Weights of a small mixture-of-experts language model, trained from scratch on English Wikipedia: width 128, 96 SwiGLU neurons an expert.
Below are experts of layer 3 (counted from 0) of a mixture-of-experts language model. Rows are named router (the router's row for the expert), gate (a neuron's input weights, with its number), up (a neuron's input weights, with its number) and show model dimensions 64-127. Each number is 128 + 24 x the weight over its row's rms, rounded and kept within 0 to 255.
After each expert's rows: a language model's description of what the expert responds to; "gets" lists some tokens that make up at least twice as much of what it gets as of all text. This comes from a sample of Wikipedia text that the model never trained on. Tokens count by the router's weight.

# expert 17
router [127 117 173 124  96 128 123 123 131 129 125 122 128  94 117 140 113 125 110  86 104 126 140 104  99 122 175 107 124 141 118 135  82  99  94 177  79 137 131 128  76 113 123 108 127 151 141  98 135 166 109 131  88 110 106 152 115 123  86 105 117 127 100 154]
gate0 [164 125 133  95 132 142 126 121 140 118 108 119 148 130 107 102 104 134 103 126  88 113 118 128 147 106 140 135 118 131 109 123 101 114 137 121  39 122 109 167 106 137 163 137 127 131 113 152 140 132 137 139 149 139 140 129  56 138  88 144 130 126 116  63]
up0 [109 175 129 172 132 109 108 120 106 146 110 114  93 162 142 145 137 113 140  92 121 121 138 159 126 152 124  83 116 106 126 150 164 140 136 112 150 110 128 118 113  73  68 109 161 133 103  73 105 126 127 103  99 111 132 142 140  83 125 162 113 103 123 124]
gate1 [112 116 161 171 187  99 131 157 140 116 113 135  64  91 147  90  95 148 164 155 113 129 121 134 124  78 110  92 131 115 105 150 128 118 149 131  90 132 120 135 109 147 114 123 125 146 126 130  75 101 155 122 149  85 100 110  98 118 167 126 157 104 129 143]
up1 [113 131 144 117 156 142 128 154 114 118 120  80 115 149 101 138 139 124 121 109  98 147 108 158 146 112 109 109 155  90 124 139 131 111 156 102 131 112 133  98 171 133  99 138 121 158  94 154  87 119 133 133 107  94  92  78  95 139 150  77 173  95 107 144]
It responds to: Capital-U and sentence openers. Second letters after capital U, as in Ulster, Ultimately, plus capitalized sentence openers such as At, After, In, It, As.
gets: "l", " U", "t", "U", " Al", " At"

# expert 9
router [ 93 106 129 100 112 109 134 166 155 114 151 124 118  95 121 100 127 102 146 116 156  82 134 155 114 150  94 164 139 106  91 181 133 183 172 107 128 146 148 145 148 134 143 124 122 152 155 111 148 108 137 129 161 112 173 104 123 113 165 151 103 129 141  65]
gate0 [101 117  99 155 137 122 115  96 130 114 150 102 101 128  90 141 174 130 133 153 132 156 176 139 121 100 105 134 107 147 108 141 130  98  81 114 132 123 146 107 133 117 109 125 152 108 137  87  94 151  84 174  83 106 140 117 121  86 106 173 140 106 123 161]
up0 [115 123 102 106 151 114 116 125 163 145 140 132 128 129 155 164 136 125 125 115 129 161  84  87 121 113 113 148  73 128 124 195 141 141 123 130 125 159 141 147 171 120 142 125 157 146 116 144 120 125 180 120 129 141 146 126 197 141 105 193  76  92 134 125]
gate1 [106 157 136 178 119 114 152 176 135 119 106  87 153 113  85 134 165 138 117 146 125  98  98 116 123 107 101 148 151 114 106 118 115 109 126 125 114 126  88 129  88 168  77 162 125 165 168 139 142 102 126  80 140 155 115 130 140 108 119 142 123 140 157 141]
up1 [121 115 113 103  89 125 121 126 121 147 127 140 163 125 126 143 124 141 114 128 122 122 203 128 120 105 153 105 162 115 148 152  86 148  83 101 119 105 106 110 112 131 115  93  83 115 129 124  92 132  92 160 145 127  92 143 171 146 152 103 112 120 120 112]
It responds to: Civic word stems. Middle pieces of words after ch/comm/pol/cap, mostly politics and government words, such as Comm-it-tee, Pol-it-ical, ch-air-man, cap-it-ulation.
gets: "it", "ap", " Comm", " comm", "urch", "air"

# expert 29
router [110 127 105 158 163 123 170 131 126 107 133 123 169 146 102 118 143  95 120 155 154  76 135  93 136 140 136 141 135 100 171 102 117 162 122 144 127  92  89 114 155 110 177 121 133 116 136 100 132 138 123 118 123 100 161 102 111 164 107 141 112 128 129  94]
gate0 [ 73 114 121 104 128 119 150 118 114 135 173 129 105 124 145 131  83 131 156 184 148 110  95 145 146 111 133 163 110 123 136 138  98 113 107 128 111 149  86 148 176 100 103 131 137 129 121 140 112  87 117 133 158 106 149 170 111 114 145 116 139 135 144 154]
up0 [142 130 165 168 131 112  95 123 170 124 103 142 101 137 125 161 148 121 107 168 124 107 113  99 101 106 152 150 137 149 130 119 136 125 191 158 139 122 156 117 153 140 108 169 162 104 151 119 134 118 139 103 141  86 125 129 155 120 162  98 136 146 121 138]
gate1 [118 126  94 127 128 117 148 135  89 131  92 136 177 137 104 134 141 103 131  99 123  94 117 120 106 114 148  82 156 130 166 125 118 158 189 110 125  86 154 158 141 126 155 145 139 155 134 121 117 125 155 141 140 134 113 103 113 202  77 133 120 112 131 106]
up1 [125 125 107 114 119 162 163 100 120 111 157 156  97 143 140  83 153 170 141 147 178 135  69 133  99 143 105 146 132 120 142 151 108 102 169 146  95 133 118  98 134 147  92 122 113 106 125  90 133 125  97 113  96 109 113 141 114 136  76 102 167 139 146 119]
It responds to: Suffix pieces after "our/ect". Middle and end pieces of common words, especially s after cour, plus our, ri, ect, ure, as in courses, Fourth, retrieve, lecture.
gets: "s", "our", "ri", "ect", "ut", "ction"

# expert 0
router [134 131 172 144 157 139 115 150 152 148 106 106 123 153 141 132 151 134 119  92 177 149 118 114 106 121 129  98 136 155 114 108 168  85 143 174  93 139 155 133 176 135 153 127 130  94  96 150 106 153 150 116  99 105 126 144 137  94 133 167 154  96  77 137]
gate0 [118 170 130 127 118 135 153 145  95 109 144 128 139 137 145 156 136 145 162 155 108 159 119  84 155 103 124 117 130 143 160  98 118  95 176 134 121 158 134 139 143 111 142 111 120 106 175 135 103  95 112 141 113  93 132 139 152 102 104 117  85 133  99 170]
up0 [114 132 121 121 153 145 154 110 132 144 129 166 119 149 103 107 157 169 164 128 153 163 113 158 114 134 100 170  82  97 131 157 131 102 119 133 162 103 163 140 110 141 148 117  94 131 128  85 147 144 126 117 164 154 148 133 167 136 118 131 122 159 138 104]
gate1 [ 85 118 149 150 128 109 180 117 131  72 135 107 153 114 124 106 115 171 143 114 150 121 120 107  87  94 117 136 102 125 160 136 102 118 126 157 127 136 118 132 158 104 168 156 161  86 122 106 130 108 117 117 111 140 127 116 115 126 149 110 120 137 116  75]
up1 [129 108 132 142  84 141  95 146  90 121 133  91 153 140 164 153 175 143 135 106 141 112 184 133 139 103 126 143 139 124 126 132 167 140 140  96 133 143 178 106 162 141 134 121 117 139 125  89 182 124 118 136 117 111 136 157 105 126 141 162 129 140 135 175]
It responds to: Mid-word g pieces. Word-internal fragments with g after a consonant or vowel, such as strug-g-le, bud-g-et, re-g-ion, Categ-ory, also le and ge pieces.
gets: "g", " le", "ge", "le", "b", "eg"

# expert 33
router [140 151 134 157 148 122 148 103  89 105 123 109 108 143 133 158 131 125 124 124 141 153 138 129 134 120 126  68 110  89 128  98 146 105 174 118 100  76 126 137 101 161 160 129 163 142 144 161 141 123 106 119 123 130  90 118 158 185 124 113 134 132 105 136]
gate0 [166 136  88 179 148 143 164 108 122 105  73 108 149 112 127 135 127 129 110 117 134 110 103 148  97 140 138 135  83 108 133 117 147 146 153 155  66  89 106 110 128 117 119 143 128 116 111 116 183 157 133 135 113 100 115  84 134 128  91 135  75 125 126  99]
up0 [118 172  95 135 114  72 120 142 124 151  80 164 115 134 129 100 135 107 122 137 165 129  89 127 121  79  60 138 176 117  74 113 139  91 168 127 138  88 112 137 158 157 125 126 136 159 120 136 139 106  94 131 115 120 126 119 150 106 107 150 132  97 136 103]
gate1 [127  91 140 151 138 137 155 146 106  82 123 128 114 142 157 125 171 128 134 157 123 121 131 135 138  99 153  96  61 148 114 146 139 146 164 108 105  88 121 187 113 107  99 116 111 150 149 131 113 137 133  84 128 159 136 136 152 159 156 110 142 101 123  98]
up1 [133 154 108 110 141 161 140 155 145 129 149 109 124 154 114 113 141 109 114 127 106 146  98 116 187 125 129 125 116 121 139  91 143 114 117 122 194 113 106 163 129 130 117 119 132 110 115 122 137  90 145 129 143 118 120 157 128 157  71 104 103 120 135 144]
It responds to: Letter u pieces. Vowel piece u (also ue) inside foreign names and places, often after R, such as R-u-i, Lith-u-ania, Villan-ue-va, Zunger-u.
gets: "u", "ue", " R", " to", "iver", "h"

# expert 48
router [153 145 142  96 113 151  98 123 130 142 106 109 109 134 163 138  94 127  89 152 122 148 135 159 120 180 121 117 135 151 150 130 171 115  87 141 133 135 118  92 107 156 136 103 162 106 141 120 139 124  97  90 116 148 169 148 129 122 129 141 138 111 109 168]
gate1 [144 108 146 139 129 155 127 109 123 113 124 138 137 137 125  58  89 145 108 149 109 146 123  94 130 147 174 116 126 111 105 135 103 140 159 124 107 129 113 166 100 138 136 100 151 152  64 107 175 122 126 119 112 129  97 141 162 148  90 130 154 149 150  83]
up1 [ 93 179 101 157 122 108 146 142 139 133  91  91 137 115 118 168 123  93 169 133 124 105 128 148 134 161 135 153 131 141  90 148 138  94 115  96 150 140 161 138 122 114 147 142 103  81 103 123 131 133 108 132 122 134 110 119 150 142 159 128 174 106 149 136]
gate2 [116  78 149 103 112  92 120 135 142 143 160 136 104 171 188 145 142 105  71  93 108 154  91 108  69 122 164 154 122 116 127 123 157 136 144 155 132  99 149 147 144 126 135 103 154 132  98 131 124  95 143 135 123  95 107 119 145 169 163 126 123 103 105 139]
up2 [133 125 123 112 159 112 133 134 132 126 160 154 131  99 133 163 139 164 135 145 105 128 147 107  99 127 144 137 121 154  86 174 173  85 145 133 112 142  76 146 160 146 160 124 114 138  76 108 108 115 129 135 134  91 117  88 106 101 133 152 121  81 100 139]
It responds to: Word-initial first letters. The first letter or short opening piece of a new word, often after a space, pipe or dash, e.g. b-ased, m-aking, g-ithub.
gets: " m", " l", " |", " c", " g", " p"

# expert 52
router [133 122 143 119 137 110  96 121 162 124 153 140 100 142 117 128 121 129 127 114 102 102 134  94 118 138 130  87  81 138  98 158 120 158 137  93 136 162 159 126 113 147 163  99 109 108 108 113 130 113 139 134 102 166 138 114 128 146 133 102 117 132 191 136]
gate0 [148 170 128 144 114 101 155 166 167 126 159  86 120 143 125  92 122 144 168 143  98 104 151 113 114 143 137 152  92 110 116 154 146 115 136 168 106 124 170 148 151 170 122 122 124 141 131 109 140 105 160 103 108 106  97 132 120 133 153  94 164 127  95 140]
up0 [170 133 125 131 128 149 112  95 133 136 152 118 112 115 140  88 164 112 107 142 167 139 118 162 147 104 134 109 128 151 133 100 171 137 162 123 131 116 120 145 111  85 128 107 130 155 102 179 156 146 124 152 134 138 150 116 112  92 122 146 153 162 100 112]
gate1 [163 142 121 159  95 129 116 111 150  93 178 139 122 158 114 123 165 131 152 127 124 171 172 103 125 180 139 121  97 123 150 106 133 143 153 123 123 127 100 127 147 110 135 181 102 113  96 127 119 146 138 144 148 134 137 137 133 136 149 100 107  81 128 114]
up1 [118  83 151 121 128 190 120 111 110 104  98  94 149 141 111 135 135 139  57 123 116  97  83 134 153 108 108 110 159 130 136 136 129  83 113 129 120 144 139  91 110  91 132 146 133 113 115 182  90 136 108 160 146 123 158 163 103 133 102  98 148 136 134 131]
It responds to: W-word continuations. Continuations after an initial W or w: omen, orld, orth, outh, ater, e.g. Women's, World, North; also invisible marks in coordinates.
gets: "omen", " w", " W", "w", "ater", "orld"

# expert 40
router [103 139 148 143 142 132 161 134  90 108 119 167 147 146 147 102  93 118 116 123 166 145  61 146 158 172  93 121 107 129 113 164 141 126 157 120 172  97 110 123 133 135 155 142 159 140 125 119  72 144 116 121 120 131 130 120 124  83 125 190 156 156  85 139]
gate0 [128 157 100 132 132 112 158 145 116 109 158 113 103 150 135 134 154  88 144 111 141 131 109 162 115 108 170 120  83 120 119 148 124 137 134 134 120 109 100  99 161 118 128 134 144 104 118 189 146 141 168 123 156 110 118 119 101 141 128 118 122 125 128 136]
up0 [119  86 109 155 104 108 125 107 156 171 128  94 146 115 107 155 116 137 130 181 131 130 134 113 123 135 160 118 167 122 174 117 113  86 107 128 147 107 152 118 151  89 122 137 126 130 117 102 151 115  67 108 101 129 154 115 169 130 123 130 185 117 130 115]
gate1 [104 108 147 147 161  81 135  97 129 119 110 120 149 170 111 105 169 106 137  97 140 128 169 109 121 139  57 152  96 139 109 143 122 165 167 112 112 129  92 151 170 129 111  83  90 131 153 115 149 158 131 112 121 113 151 121 158 105 133 136 116 129  87 136]
up1 [143 150 169 137 107 147 134 118 129 105 129 109 151 150 132 129 176 146 101 117 135 129  86 151 162 116 111 185 119 112 145 137 110 134  77 128  96 134 126 163 141 103 129 135 124 126  87 147 108 122 123 106 116 123  93 111 118 114 115 144 180  85 116 173]
It responds to: Infobox field labels. Infobox field names and their colons in dash lists, such as Gen-eral, Gen-us, Gen-res, "Produced by:", "Phylum:", and table header rows.
gets: ":", " by", " Gen", "eral", " by:", "-"

# expert 31
router [107 105  98 133 114 117  97 156  97 111 116  75 140  90 139  88 106  95 143 106 143 115 132 108 126 119 121  89 154 116 164 140 119  88 110 116  96 170 145 149 149 109  89 114 149 141 172 131 132 107 107 157 132 119 160 131 130 161 135 128 141 151  95 120]
gate0 [149 157 174 136 153 119  98  89  78 135 132 115  91 150  79 114 108 106 120 112 142 119 120 142  94 161 128 129 115 135 125 107 146 133 135 143  88 135 111 119 129 103 181 128  98 129 117 125 166  89 160 108 156 101 132 113 108 146 149  94 120 171 144 134]
up0 [157 108 147 138 143 102 132 151 158 136 138  71 115 147 129 118 160 142 170 119 160 108  94 127 159  97 132  87 119 114 121  92 129 120 105 142 115 114 136  50 164 119 135 150  93 146 127  94 142 130  94 112 170 124 122 150 118 148 125 129 162 107 161 115]
gate1 [121 101 108 108 140 128 154 122 116 137  98 118 144 157 170 127 109 134  98 119 118 113 144 180 144 108  96 142 166 122 118 169 104 102 122 129 115  95 132 116 127 117 138 141 123 152 109 152 144  84 119  93 115 152  91 102 134 108 158 144  82 129  92 126]
up1 [ 91  66  92 146 101 110 173 140  99  94 140 175 145 128 113 137 157 120 101 137 176 109 157 132 137 123 128 114 136  98 109 109 149 135 124 108 112 150 103  75 116  87 140 161  82 133 133 111 110 119 115 128 106 167 131 158 107 155 118 153 138 168  72  91]
It responds to: Suffix ent pieces. Middle and end pieces of Latinate words, mostly ent, ac, enc, epend, as in reminisc-ent, docum-ent-ary, Experim-ent-al, Parl-iam-ent.
gets: "ent", "ac", "enc", "qu", "ents", "end"

# expert 62
router [135 141 152 136  83 110 146 123 127 146 137 124 135 110 133 141 149 146 142 105 135 174 132 103  98  98 168 102 137 139 122 178 110 136  93 135  91 151 101 167  96 129 107 108 163 127 143  85 155 134 133 152 132 129 135 106  94  93  91 108  97 155 122 135]
gate0 [147 129 117 141 165 115 110 135 127 129  94 107 102 130 166 124 125 156 118 157 135 116 157 132 139 121 112 128 125 126 134 151  83  94 161 137 112 147 138 129  76 113 137 134 100 158  88 118 153 115 166 157 168 111 158 126  95 122 106 108 120 131 106 112]
up0 [164 121 138 139 134  71 152  89  99 115 111 142 102 169 145 143 139 116 158 160 155 101 105 122 128 150  91 127 126 117  88 117 123 135  99 125 127 119 113  92 141 129 148 119 101 131 149 127 138 144 117 109 116 139  99 109 114 116 126  81 165 118 128 123]
gate1 [142 110 178 118  94  87 164 151 109 140 184  98 110 119 106 120  89  91 138 137 151 126 109 126 127 120 124 120 107  74 118 137 112 128 125 114  90 108 121 140 170 138 170 146 122 110 108 127 172 122 122 124  72 146 143 138 120 104 137 106 149  81 117 100]
up1 [132  87 175 139  95 129 128 137 156 145 102 151 124 115 176 115 124 109 153 127 136 148 150 139 149 114 102 165 129 133  84  79 168 141 139 105 104 152 138 104 126 137 122 128 135 101 130 113  91 116 147 109 120 126 153  89 161 123 117 153 174 149 115 140]
It responds to: Letter l pieces. Mid-word 'l' pieces (established, decline, Rowling, settling) plus past verbs like released, began, made, played, and 'publ'.
gets: "l", "les", "ished", " released", " publ", " made"

# expert 32
router [132 161 156 123  85 128 144 126 163 138 113 105 156 113 113 110 169 155 137 133 168 146 144  84 133 124 148 148 140 108 147 158  94 137 169 114 148 102 146  89 119 144 107 143 138 149 144 102 127 173  96  97  72 144 144 135 137 138 139 140 105 180  93 129]
gate0 [ 85 151 161 121  86 136 161 151 101 120 156 123 127 130 141 105  90 110 108 111 120 116 130  89  95 172 151  87  95 129 129  82  95 128 122 120 164 141 116 129 151  94  89 182  68 154 156 109 125 107 123 155 100 112 114 152 131 124 166 122 148 153 129 126]
up0 [126 172 114  83 184  81 161 126  98 153 144  95 190 123 108 144 176 153 144 127 106 132 142 133 139  88 183 131 121  79 114 125 161 121 137 123  97  99 136 111 124 120 147 118 120 101 160 143 139 108  90 129 118 137  99 102 113  98  75 135 131  92 136 127]
gate1 [165 101 163 118 139 102  78  88 132 138 115 132  83 128 166 151 108 194  80 124  95 133 138 120 105  94 136 100 105 123 171 147 138 134 143 126 147 127 123 123 100  98 102 160  93 128 106 124 131 137 126 121 160 121 161 136  87  87  92 124  92 140 112 103]
up1 [174 125 114 162 168 102 107 158 106 123 112 107  78 142  95 103 141 130 111 150 157 126 120 144 103 109 141  81 106 116 133 133 134 145 172 109 136 121 124  87 158 163 134 112 140 167 147 162 102  68 116 167 134 109 161 124 159  83 110 163 119 134 161 124]
It responds to: Mid-word un, ight. Mid-word pieces such as 'un', 'ight', 'ug', 'ivers' inside words: municipal, run, lighting, Mugunghwa, junior.
gets: "un", "ight", "ug", "icip", "ction", "ivers"

# expert 10
router [151 148 145  94 112 154  95 122 130 146 109 102 111 138 165 134  96 129  87 149 122 146 133 156 119 179 120 114 135 149 146 127 172 115  88 144 133 133 116  90 106 154 137 105 158 107 140 122 140 123 101  90 115 149 168 151 127 119 131 140 137 118 111 166]
gate0 [141 100 104 118  64 170 102 122 124 159 158 121 154 151 141 166 121 123 137  72 135  89 172 117 141  98 145 138 115 117 126  99 139 110 122 111  96  94 106 145 148  79 118 113 100 149 106 174  67 145 155 159 152 149 157 158 106 116 123 143  74 126 145 127]
up0 [112 153 104 150 114 144 161 164 128 161 125 148 116 134 118 140 113 169 143 135 140 119 139 128 103 149 147 179 159 108 125 175 118 146 198 112 106 126 101 140 160 142 161 177 116 123 130  84  93 110 130 159 125 150 122  69 134  71 138 126 116 107 118 127]
gate1 [113 171  92 122  83 104 176 152 127 162 116 122 113 180 123  96 128 137 100 122 142 124 162 146 165 130 172 156 100 145 162 144  96 184 125  88 104 163 131 113 146 117 142 170 164 142 121 120 106 118 120 146 139  84 124 140 125 180 158 146 145 144 114  77]
up1 [ 77 129 126  84 158 128 122 125  98  91  72 160 125 154 165  63 111 157 104 155 126 127  89 149 139 105 159  99 149 149 145 160 135 148 164 136  96 128 134 110 102 118 124 148 102 139 146  88 104 111 141  99  83 139 131  88 111 104 150 134 142 141 175 121]
It responds to: Mixed fragment pieces. Odd word pieces and bytes in mixed contexts: Chinese and pinyin bytes, split names (Rob-in-son), LaTeX braces, "polit", "educ"; no clear common theme.
gets: " he", "\n", "in", " l", "}", "1"

# expert 25
router [135 136 157 106 128 101 109 148 112 152 124 156 173 115 112 143 145 125  64 130 130 115  69 114 119  57 133 100  88  98 125 134  88 145 133 148 118 122 116 168 106  78  97 131 130 150 113 157 139  79 130 123 106 139  94 120 135  95 135 128 147 109 161 125]
gate0 [104 121 124 145 131 171 135 113 103 154 186 141 160 132  87 109 191 135 167 167 145 162 125 123 128 153 184 139 128 164 119 134 158 102 169 126 119 158 129 186 138 121 136 151 147 146 127 134 128 110 148 135 113 134 109 174 138 124 138 176 111 127 149 154]
up0 [140 136 135 106 133 133 121 139 136  89  98 126  94 112 112  78  92 142 107 150 115 140  86 122 110  95  91  95 112  80 161 148 142 153 115 144 101 125 121  77 101  76 134 101 120 128 137 107  73 120  81 111 134  95  82 141  99 114  95 138 146 105 162 133]
gate1 [123 115 157 132  99  92 118  98 107 104 116 122  97 117 156 135 115 100 113 160 131 112 144 148 126  94 138 149 170 147 168  87 128 135 151 110 174 103  97  79 148 115 126 160 125 125 110  94 158 113 170  92  96 174 136 149 147 146 126  91 139 125 124 100]
up1 [101 130 143 135 121 117 142 110 113 139 140 148  77 148 113 109 118 129 141 165 151 137 106 168 110 139 146 135 163 145 166 153 138 112 133  85 161 109 128 130 165 154 133 138 129 121 145 137 146  99 126 114 169 127 145 115 123 160 133 147 134 116 100 121]
It responds to: Table and list structure. Line breaks, pipes and dashes in markdown tables, bulleted infobox lists and == section headings, such as the newline after |---| rows.
gets: "\n", "|", "-", "|---|---|---|---", "==", "|---|---"

# expert 43
router [111 136  97 178 145 111 107 101 116  98 147 140  85 117 121 138 119 178 127 118 133 185 127 104 110 148 118 146 125 125 137 142 115 132 164 141  97 146 114  91 118  89  75 149 113 164 137 128 134 111 100 165  95 117 139 130 143 166 144 116 171  78 154 142]
gate0 [136  74 135 164 165 126  88 121 128 142 116 149 141 125 119 154  73 112 123  94 118 107 103 158 106 161 152 134 148 113 125 103 109 162 131 116 145 130 100 168 118 120 110 123 130 135 148 165  89 153 102 141 159  99 138 110 133 135 163 181 154  57 119 116]
up0 [ 76 106  80 193 161 125  85 122 105 185 142 169 143 106 145 157 121 172  97 118 145 153 126 162 160 143 156 153  99 111 143 129  93 128 119 135 123 159 133 120 144 138  90 147 113 123 142 115 103 148 129 143 116 117  96 159 103 134 153 153 176 125 154 170]
gate1 [165 150 114 144 152 163 132  76 102 182 164 175 131 191 153 144 126 136 170 103 133 141 120 141 140 155 145 104 135 135 140 124 119 158 146 141 137 140 140 146  75 104 107 182 173 108 176 158 107 145 135 127 128 105 106 162 139 119 125 120 100 106 128 151]
up1 [145 115 111 149 123 112 132  99 122 163 154 142  80 138 159 149 132 135 128 138 131 165  63  91 153  86 120 136 131 143 100 103 147  96 174 153  99 113 135 137 169 118 111 151 123 150 149 112 168 138 126 163 142 155 135 143  93 163 158 100  83 136 113 142]
It responds to: Name syllable pieces. Vowel-heavy middle pieces of proper names and place names, like ou in Glou-cester, Lel-ou-ch, Si-ou-x; also el, ah, on, uk.
gets: "ou", "el", "ah", "en", "on", "ther"

# expert 50
router [156 147 143  95 115 154  95 122 131 143 109 104 113 140 163 137  98 126  93 151 121 148 133 157 118 180 121 114 135 150 148 130 170 115  89 145 132 132 116  91 107 151 136 103 159 109 145 121 140 124  97  91 116 148 169 147 128 123 132 142 139 115 110 167]
gate1 [130 141 133 141 119 130 187 136 110 126 157 147 113 127  98 116 125 137  88 103 134 130 137 158 165  92 161 133  78 145 121 147  87 137 187 117 108 151 113 124 102 112 100 138 101 133  92 113 124  92 126 139 163 142 117  78 124 153 127 103  80 126 110 109]
up1 [122 146 120 115 131 146  96 112 165 127 118 105 166 137 139 160 177 135 180 120 127 167 137 133 135 182 126 103 111 125 165 139 166 144 128 107 119 138 120 112  99 121 131 121 139 127 121 100 137 102 128 126 147 111  98 139 144 104  77 110 159 140 152 150]
gate2 [116  98  68 115 138 153 124 117 133  92 124 116 101 121 109 132 104 110 101 109 155 124 139 111 121 105 147 148 121 119 122 142 113 137 113  99 124 146 159 146 159 118 115 153 152 110 162 132  90 166 147 128 118 117 145 134 149 160 100 122 128 184 148 146]
up2 [184 161 137 110 115 123 130 110 159  99 154  94 147 115 158 143  93  94 165 135 100 137 158 159 118 100 150 125 132 129 145 118  81 152  90 111 160 139 145  83 117 148 130 168 137 179 135 129 154 132 124 103 149 115 128 110 150  95 113  97 157  75 136 114]
It responds to: Table cells, odd spacing. Spaces, pipes and digits inside tables and score brackets, plus stray pieces in formulas and text, such as ﴾42﴿ and \cdots.
gets: " ", " |", ".", " V", " v", "\n "

# expert 22
router [170 146 154 130  98 168 107 111 134 138 124 125 186 131  97 183  97 144 127 120 126 117 156 128 110 122 133 142 139 121 120 131 152 167 116  93 105 127 106 101 153 160 138 118  90 159  98 149 124 118 145 136 179 140 156  89 134 158 128 115 142 148 163 115]
gate0 [106  95 103 145 114 126 110 110  94 170 127 137 171  97 107 132  86 148 127  96 161 133 131 118  87 155 158  85 105 134 137 104 136 134  87 154 143 142 151  91 138  94  94 147 145 147 115 114 152 136 128  90 138 100 146 143 101 135 115 140 168 120  97 151]
up0 [145 156 103 146 115 101  91 169 140  77  99 148 115 106 159 116 104 158 150 152 130  86 130 110 107 131 129 157 151 110 171 105 108 149 116 151 143 138 148 112 121 161 110 167 172 136 111 125 132 150 131 150 170 106 135 169 148 107 101 138 101 159 104 127]
gate1 [162 124 138 146  73 174 145 148 120 126 136 158 124 179 113 131 137 151 138  91 105 104 151 130 110  93 138 140 119 142 166  99 117 122 147 121 167 119 166 140 157 149 123 133 170 128 145  95 130 128 142 140 145 108 105  89 131 119 147 125 120 132 129 100]
up1 [116 107 120 109 128  93 138 193 176 127 147  74 117 132 175 127 122 161 133 112 144 124 143 164 131 148 148 165 118  86 108  90 130 109 106 107 121 139 144 110 129 192 132 117 159 117 131 145 124 140 125 164 162  90 143 105 146 140 109 111 143 131 146 134]
It responds to: Mid-word "ar" pieces. The piece "ar" and similar short pieces right after a word-initial fragment, as in h-ar-vest, st-ar-ring, bound-ar-ies, Qat-ar.
gets: "ar", " h", " st", " l", "ary", "al"

# expert 3
router [130 133 153 123 130 110 142 105  92  89 138 108 154 120  87 113 124  96 135 106  89 153 159 146 160  70 107 135 153 117 147 108 171 128 156 128 127 141  99  79 131 139  98 145 164  78 143 180 120 146 155 159 126 111  98 140 116 116 133 132 137 149  94 167]
gate0 [118 125 105 155  90 113 133 125  81  94 127 125 157 120 144 135 115 155 149 115 173 148 137 148  98 166 126 156 136 185 111 104 140 143 144  81 129 175  99 161 144 121 119 123 115 132 124 105 116 143 149 139 165 109 117 107 159 145 116 119 160 128 151 125]
up0 [ 98 185 147 155 146 108 132 181 135 137 169 129 135 186 168 103 137 140  70 133 119 167 142 143 108 162 149 149 145  99 171 125 119  89 131 125 152  83 144 118 135 163 106 136 105 117 118 149 117 126 135 114 133 114 160 124 116 122 140 111 133 127 156 129]
gate1 [179 112 149 147 134 143 133 141 151 146 135 182 194 155 118 114 168 135 129 111 110 132 156 142 107 141 151 125 108 134 128 136 121 116 138 161  99 145 133 162 119 135 125 168 138 122 132 164 108 147 151 163 133 128 100 100 117 158 140 155 158  98 125 125]
up1 [100 113 150 155 108 151 132 121 114 112 114 137  84 120 100 135 123 122 148 115  94  99 103  89 127 125 127 140 128 123 115 112 110  78 134 123 155  96 105 119  62 160 132 112 112 150 129 106 145 152 105 109 136 157 150  96 121 181 109 132 110 169 149 108]
It responds to: Letter y/d pieces. Word-internal letter pieces, mostly y and d, inside names and rare words, such as Od-y, Budd-y, st-y-le, hy-d-raulophone.
gets: "y", "d", "y,", "y.", "-", "pe"

# expert 2
router [170 126 145 131 154 118 111 129 143 127 147 153 100 142  88 114 106 122 124  80 118 122 117 129 158  93 135 151 166 143 149 113 164 131 143  87 114 112 124 138  82 125 121 111 128 151 159 135 137 146 162 146 104 149 104 116 167 153  86 107 118  68 132 126]
gate0 [108 141 114 110 173 142 166 112 146 139 137 127 188 120 106  73 142 122 136 128 145  89 111 130  93 114 102 122  99  88 119 115 122 113 119 121 153 118 171 142 139 166 111 136 120 103 138 120 160 118 149 148 135 145 105 156 149 152 132 137 164 121  97 154]
up0 [128 123 101 139  88 130 142 121  98 100  85 111 138 131 143 127  78 128 106 139 139 176 178 111 135 110 151 159 135 108 119 156 128 132 119 147 117 164 130 139 134 100 133 140 158 124 121  85 109 108 159  91 146 133 182  72 143 129 114 127 102  89 170 107]
gate1 [114 151 121  77 151 141  88 113 100 153 100 138 109 139 121 151 141 155 128 117 133  95 123 153 100 149 111 149 105 106 111  90  99 149 137 126 105 148 164 161  59 132  90 145 100 135 144 123 144 115 115 145  77 151 138 119 147 167 128 154 148 142 163 106]
up1 [ 98 131  77  87 126 113 130  98 143 146 146  67 147 145 136 105 163 141 131 128 120 115 150 143 105 131 176 115 132  99 122 133 113 147 151 115 152 145 129 108 159 123  81 145 141 121 156 158 151 163 121  87 177 132 149 191 111 112 132 103 130 126 115 124]
It responds to: W/ay word pieces. Mid-word pieces 'w', 'ay', 'ai', 'an' inside names and compounds, such as Hayworth, Taiwan, Saskatchewan, Spacewatch, Dubai.
gets: "w", "ay", " W", "ays", "in", "aw"

# expert 47
router [151 148 144  95 116 151  96 122 133 140 103 110 111 139 166 140  95 126  93 149 118 145 134 156 122 179 124 114 134 150 145 129 168 112  86 144 135 131 117  94 108 154 136 103 158 111 144 121 141 125  95  88 114 148 167 149 127 121 132 141 138 115 107 165]
gate0 [125 111 179 138 133 146 134 121 121  64 140 188 154 117 133 135 127  91 116  98 137 101 184 126 170 101 100 123 168 141 136 118 138 152 138 167 105 164 100 168 136 118 136 138 118 143 125 141 101 139 126 146 102 112 144 118 121 168  88 165 129 143 136 109]
up0 [151 121 153 113 131 142  99 116 142  69 149 136 127 135 127 110  92 100  67 125 131 142 112 131 160 157 115 133  88 137 139 142 104 177 152 142 125 117 108 144 102 132 157 118 127 115 114 127 131 111 100 138 125 133 115 146 146 207 110 131  97 129 123 103]
gate1 [189 116 143 115 136 102 132 132 139 165 107 124 124 136  91 177 122 110 108 131 137 124 109 142 127 110 119 145 116  80 126 111 155 106 112 144 122 130 106 142 117  89 108 115 131 151 138 126 127 127  97 111 131  99  97 124 105 108 115  67 174 155 144 102]
up1 [ 81 150  78 138 125 118 148 107 114 135 148 124 120 143 111  95 109 115  71 127 143 135 128  76 145  94  84 112 132 144 120 139 125 115 139 119 121 154 137 159 136 164 121 137 103 150 112 116 131 160 110 145  97  87 162 158 132 142 116  94 154 129 163 128]
It responds to: Numbers and tables. Numbers, dashes, dates and short verbs like is, has in tables, scores, statistics and formulas, such as 10–7, 23, 21 November.
gets: "'s", " |", " is", " 3", " 2", " -"